From a checkpoint of a small mixture-of-experts model trained on Wikipedia.
Experts: 192 experts in each of 5 layers, 3 picks a token, a softmax router, a shared expert of 256 neurons.
Training: a variant of Muon for the experts, 585M tokens.
Below are experts of layer 4 (counted from 0) of a mixture-of-experts language model. Rows are named router (the router's row for the expert), gate (a neuron's input weights, with its number), up (a neuron's input weights, with its number), down (a neuron's output weights, with its number) and show model dimensions 280-319. Each number is 128 + 32 x the weight over its row's rms, rounded and kept within 0 to 255. Numbers have three digits each.
Before each expert's rows: "gets" lists some tokens that make up at least twice as much of what it gets as of all text. This comes from a sample of Wikipedia text that the model never trained on. Tokens count by the router's weight.

# expert 150
gets: "at ", "of ", "in ", "from ", "over ", "on "
router:136094163168105134152077163149098103085108115142109138079121105152187115136107160137124138170073156088134187094102220151
gate0:143091181168109178188148151146100089129112140161135133100170087166143131097116181108086153112118157146202095079143144112
up0:104111112037113121147123130093180181146119090099104077154089108154098196164126161149131138152115082067090093156124090141
down0:155127113151159178112095140124094085103129120129094141136082134119164177119185158141121135231193107106167110117112162134
gate1:136074125151077172202069135163142159107113069184135103140140121178137084151131129191117118128144119099160115170076165125
up1:115202128095132106105154148103092148158163101100129166130114098088130063119104079117135167139128103118123155069160119142
down1:154094117176074124109138110092095131074153102146110123096149103114169134148135161127139160099112095069113100148090153132
gate2:122167150098131147167115137121116106065126137185112151124103138190181065137183149141146118149072183117139161073120140167
up2:119176142118091137152148083113125159130102112117144147101106113161172147081122134132165104156075120162190125049123134160
down2:124159095161145159133143172155063121149122154068159150084131126135190155130153138108059116088173125087154112158065143171

# expert 173
gets: ", ", "), ", "\", ", "., ", ",\" ", "\"), "
router:162147142145069150136105151165064145106084108140105186064126132197143088185158128204107142152076146122167169078136149160
gate0:148119103100072139100115106100099127074149124133127140186091113066091134153105148167198122175102149124112088121133084083
up0:108128152170171129160154130171144123157116141114130130075170134187131105117168108111063124086133123125130151141131148179
down0:064153165148174106107110125111100142112065100157175146138126112144150097126148115135114110130123134103107093157154160158
gate1:115206138062086119113162138118202135171139172095118095113167084108152100178140132105133147142083165184114066141102136149
up1:134168138064070123115177156104188082148116194100141066085160089097177090141114169102112167158124191151125067159094112116
down1:150087098134164165152156139164108133123134119124107152106101159214100166149054141104157125111149102116089159112127157113
gate2:146110114140137123155100128089140129120073099169124137129114122153145081182206103182170104154148115119191134159058205126
up2:106134130123154153111098090174166181113165153146180146128098135173090137118164146067096150074105102142118118116174081146
down2:143108162102187100161160160178133168085072140140103148132085073131123120138079123202133112113113183161147109159232106133

# expert 190
gets: "'", ")", "|", "″", "ed", "\""
router:147112127142090160129101175129099113104070125159130178069114112156171095155171184165101136180109155105150156074076147161
gate0:117145141120062116158075149149117157048171118078092187116130070180143079183137193176105160163108120105082123069138153142
up0:107107131120164135111208127152145083217108137183189091167149174103129143060117088107181146055124115143177085180125105132
down0:171171153144077133123086160080156142149135113153157097110209112114090108159061140182083108196116136132103124160172154113
gate1:136105153139079201081159176142131162111178159120131183108133098206098119138152092156136125147107159060123165149146197131
up1:121177179170104156109111153121138161119172121103121138165128103146117168153152105114141138146083129116120161138108181091
down1:137108152090125183087124164136108083102092135082130091073171072186113075141132111143166134109092124128091091148112098114
gate2:127159141141175155138125123125143160093162105174175116060109078137140096213135133149081190111046181079124131111177163129
up2:131145154137124134103138184141125090117055124116147110134112123138137164051093117095110076139164098186177162166107130122
down2:156116115033148140144105088155116099176166151095083134097159114108100103106100132124160146159116155101076130150166113067

# expert 21
gets: "his ", "s ", "their ", "its ", "her ", "He "
router:107098133181105145169097150143084139086080090156134159076088091151169124140144151154110150173101161096169156077177142181
gate0:110092127168143142106138190113142131113083178134147204143152038185100134117153084119083085123113149135198178124132173129
up0:110094134167144145107141182110143138116082179130153200140155035179095131118155080121090087118111146139201174129130187124
down0:115139165119154130075139162114063138092111161112203016166133115128154064108094120121101067188170078146109132128070099195
gate1:137095165104151149135092045092104171131114141198154143106095115097113163113203151127122130168147187197142147102123200108
up1:101125073154124122141152190175162111135155109032131117137166162149158040159109120172152122102139089071154130146137112127
down1:094146113128137146142088105134168111175137140131152086104108070124107121086167125150157146152167089126143140119148133104
gate2:128149089170095076142098062115089080134110117120123173090133095148090163129067135162088107103115151177145159114119120166
up2:126118170079163185111152194136167177123151139137120080162122155107160097125183113092176148153141108078115089138144122086
down2:107081127193121064119161125170142117059141110169082167143122142110168104161088113147171162153141145107143137109142158101

# expert 96
gets: "John ", "San ", "-", "Mc", "us ", "St "
router:097118157151111152121125173178102102085155105165142150076119093146136083103161176143110109178067179101130189098104127177
gate0:126097146121106119173126169108100163117100130097165134109179090141141121123090088134111099115157127137102158062123146125
up0:137130145146156144101063103086148106153122193088097122110111123094140141176132170133148182123159137175124104145063112162
down0:106103104171152102134115147108137118105133162127204154088161144139208204166153144143118149111106152201134193112095128100
gate1:094146196114136172129154114106076098143104076173053128129136125092169072114130116133110135103110151124124113046132189134
up1:161102058119107055134087148143143126070143161101180108104147134160085162139183207121158094211121127121152161188132087115
down1:106142121107113149140164147119144140181150171129139138109149126074089116138084178166117065153147131128169110085132086145
gate2:149074122104133160117120172126092181129118094141053137178157140119112113157136153182088136188162111117084128127134190086
up2:133071126133124183104128189132101161131120099149086171190173143126064114123150151152081132185182100115089113106121188103
down2:108170108130168079155125127133126128067137150175136121116142139168107093134088092135175131137165149089000106166111147158

# expert 112
gets: "the ", "The ", "their ", "its ", "two ", "s "
router:096098132159097171153113156172108132084093137140111157095085103140177091149094185157098148151109181119143165078083148193
gate0:111108131143131132137086188124126117172097062140152124073134154113109121117139126105086149152167181123196189093156151104
up0:140136136158112142084141175144107087143140075135132104107166162160099127107131143131093086205192148147099170131132096142
down0:168123127132081167134141110100148152126111133164124089138109138120132169110122122148164137069160101146160146132160143103
gate1:108152154153074147147101115150148149130119078126104180115089078190173105173143183125110127143139076181195091159146144154
up1:129102124146192123104146119126120098100120148106165082148187174049080143072131090138134104148097170085095193095126088090
down1:127137179096123167133127121147138125140138117147101131161156120088112123092154101083106108146088123115122097145099148081
gate2:121160130181119166097207172172093073092145051195118191125156091194154100210088116143156079149088068154146096146144103135
up2:127167198116128158103148093180218122132123084092123065123134198135176173170122168138136123120099063148130126156165071163
down2:052132122164059142152078196070088176160109121152101116087064139103106117110069121128100167098105123160068149052090124116

# expert 43
gets: "|", "in ", ")", ";", "===", "\n  "
router:128116139127089156131125169101060178105094100143131151050081093146172040120134152134142134178125176081147163093106149177
gate7:099103164138117190152145188104100089152127141152137107062112086126155150144105150136129139130140100109132182126152116148
up7:170154091098158161102132108108171176135105094127097118116109118119079109107176137116111161062140146143153128108156169130
down7:158142097094148090155151152084178159121126127106113123115055143148159109110124142113172097145101119159133129175145107165
gate8:095156150127088159169114147135088062127085112103191145111088124200117198139160120165120168189074184106127141126176151157
up8:124163142097104120163135134101139052181061100146174123115148122173090156145154140110131232147118126112030170167178131166
down8:117145083149131168135162096082145154159127132176152155155086175125159141164128170209173096116089136165149097108164136112
gate9:140108173183092163143108132146102133128118106154115094115148115200137153095185125149084144122090129121164136175138190136
up9:122115190187103160130124098132080150146167063187143121131113148201160137124195097113128162091144120099194156175159160127
down9:136000149150074113112148144109184061129140155078110083153115124170117118093121119146075115123114101113061054132130184183

# expert 157
gets: "s ", "his ", "its ", "their ", "her ", ") "
router:126122134167111157157101145134099149090091112123135161082112092165179107131119172156106144183111174122153157086132124162
gate0:091112083082073114070114111127052117133097141126135185129095155153148125145139136148144071155142138083129150164106087162
up0:127115118142124092125112138132058119158083093136099168161124101163113158130168147113126087146091114109090095096156108109
down0:127165150172110203129143109138124143110195089112168155090113132152065089168128104185109137108149114083120131175133124115
gate1:152119174144184112107169184136145151081118139174135183132123115123126095143113040080133146139122166125135130164142129179
up1:146137189157187124110179188137146153080116136182133200114115121131123091144108052075118146122132151125147118155130154176
down1:095172081118109095131090124103085144155154146176090163085139165125079136120180143155160154104091121099088084093172139128
gate2:124147122088121140127148176123124087096122037137131132135168139140130138109138133152111148108133128114119093112111126043
up2:130163139069119138127142180124120086094126038134123136132161147144134142111151140151113148100134133118116082099112127033
down2:142122153048080163204147110101098105105072154091149059126122126143148126116126099123165139115104106160100151147151197162

# expert 128
gets: "201", ", ", "199", "200", "January ", "198"
router:133116144144095144133096172160109173102153128186162173088114127183164116178157151165131137147128170098155156122160175136
gate0:096118107159082138152143152139151116100076127152134109122164065169140093171117152113144116166120127112140083142130120173
up0:095124134171113140095116098143173117103087162130110148122160104145068155130164121125167144134113097148123124152136113201
down0:102154138168150112173069115159100152141138126112119101110134181090101052125138116145116117166148083143085148136036123135
gate1:119095171129140131115167147104121130161116140138111143146120185120108104114111111177096161121106216113175118116164060156
up1:126140112123138137109079073102130162159131109177135115153125149091107078124110146137102167120171112172140188121134142173
down1:124157125144107122163131216125139137195103114137152164114122126131149117148152093123113022096193147121122087165116125109
gate2:085131149165106157127096189111086049076109067154119128123129163093152101153073150143109142163076176093177139139126141166
up2:090138098146092159123096181123085090086138115163106114138131116085147109120071166141111150159096176127160149131119172188
down2:126126149137147154108135059136125142118117109132091158135135091155156101138101139126177138148121091112094137127073138102

# expert 4
gets: ", ", "and ", "), ", "from ", "including ", "; "
router:099114157132072152135089167109098122058078100146118155054068110193152060136152149152108149153093145104146183086151131151
gate0:129081094149119089111137177154112101070121130163121190149162133180192077150138175119114078116204157105165170135111103114
up0:125151155094131160151118059129160164198137140100119099097088118075053183108132069165129186123068099155100084120148163144
down0:136133100088086085133085149094142131133111125118118121160162122112117078098081086148169141132143113132114126145147153151
gate1:120176106109137165141116156126098129090125071189067119115114176191166160174154154128094170145093162122183139078166147119
up1:159155111130113182157109149135040151110121114140116103138143100166118120135135119144134118111143115087146067100148144096
down1:145169134115149099090124093109176094092154107109182152113155132142196121097117106155158139151140182152117115160155092099
gate2:113114148148160151149096154112106168159135136110125092168169061122156080109121144186174145145144186124153168073138122115
up2:149149139133089107127116098101122195102126139103141110141174121139123133130114135158185162114138117113093105094132157090
down2:133133152123149100140078110103085173142098131118106163089112129104146121142109170121124190111097152124124208168076161109

# expert 177
gets: "to ", "of ", "with ", "for ", "on ", "from "
router:068116152169123158123127151128115150103090143143099161093089106164174137152086136150135135142056151096179168092134175158
gate0:143122074108154133120061105081198158075105174132140120088114118150155116104114096107140171163106139148134094146119152089
up0:139113094083147132126054098071193159069123180153138141090123095147122119084099100111153170160087144135131116168104135081
down0:141117105142076121175092139079072138106105159086156139151120109140118124133088135096158170166144135102200165143203136137
gate1:143094085122132049143141092098149193071160095172086113186189065133099162081066095169145190132087097120153136105115193109
up1:112155174134116206116129171167122074177102152083156126077057188131171091175178146102105066116159159142110111159144077151
down1:127175088102109143139107108140138119129108128058093149151122124204123133127217141123119135133167102135093162117095133095
gate2:083194107129134152109107149077084115092172126112150150135099075173157131107164123166115113070090129124091090125091096174
up2:079192109135134144111109177084080117083175128108137143110085080177161142104160136158117101067096133129121109122087118197
down2:140149134135111132077108059137123148116074117095122160151118180136115153107071155109136089120160096120149062078100106153

# expert 137
gets: "John ", "of ", "George ", "James ", "Robert ", "William "
router:075120114168115167125135192136116136103112117175139166079123106157164098127172126153119166161093144089136181089116174156
gate0:100103103139069099139087125130098105123128092141105143149153105157123049141106170081151119126143117102085148136140128174
up0:120102096134107086137076124137113127116146106161144119107154115125154073120133170086145109136132142121122143135172133143
down0:145068182154150112140140113143108085108109147150183119043131138126124143132087159155131093120131141194158136130097146115
gate1:122106132109105161116111139211175065065131082131130123122087117145164155101114194164132176157128152154135103117113183130
up1:142137088117087150102127150116160159179119134101156069149073188178095090181125149123107129090132194087133144147135127137
down1:132088141169119163122118133107105050121129088123064113121141088156145115160132096040153111146174097176205175141170132112
gate2:152151160138084150079106156165106095116147140172128130131111121154175164194163107143140146099108192096122187041136165179
up2:161132127161112143176123156150127148077171102115090129145140087102163200079084108104147119171147096126093092174091123108
down2:115111146122106108179103136113107116128168172094146102083033092156083065132157171116158104146137168164093156150144101146

# expert 26
gets: "in ", "In ", "from ", "at ", "into ", "during "
router:087144149148124150130113174095091138107083105153115141079093098150139103136109139130132142166063140079123153100167154124
gate7:127149154235139151104081092124122108173102116121149102171091114090113173134147150163119119129090109141075102145119074097
up7:121117129052089122128210166131146208100164178095083126120119190171146112134112123110099103117163139172193165148149165188
down7:126141168075119155133101142135170118100140133094160120146070124109135141128119147216151086188160176131152088100107117143
gate8:078112172036096112129081125158117195148125131154136147149130105142155181149158147123174153085146078139118123157114177114
up8:113122186051128070115081129188114224097118114169162143126143094109138171154139189120143154113174109114119151144088120099
down8:126185133132162167105175143149050118098181121170121090165086119115112093155088106133148065121140118132109078103120120172
gate9:140147157172134137111132202145188091197080137132104141157076125124124143143094116105160099043110140100081110131116147126
up9:139149087071111108200094084080101158065138153225141099158118154145101107182140133096131127142135066148095081132117165143
down9:130148155131130100145106110094093106162118129107136151134112153107173096111180158103139121184162125132119163155108125125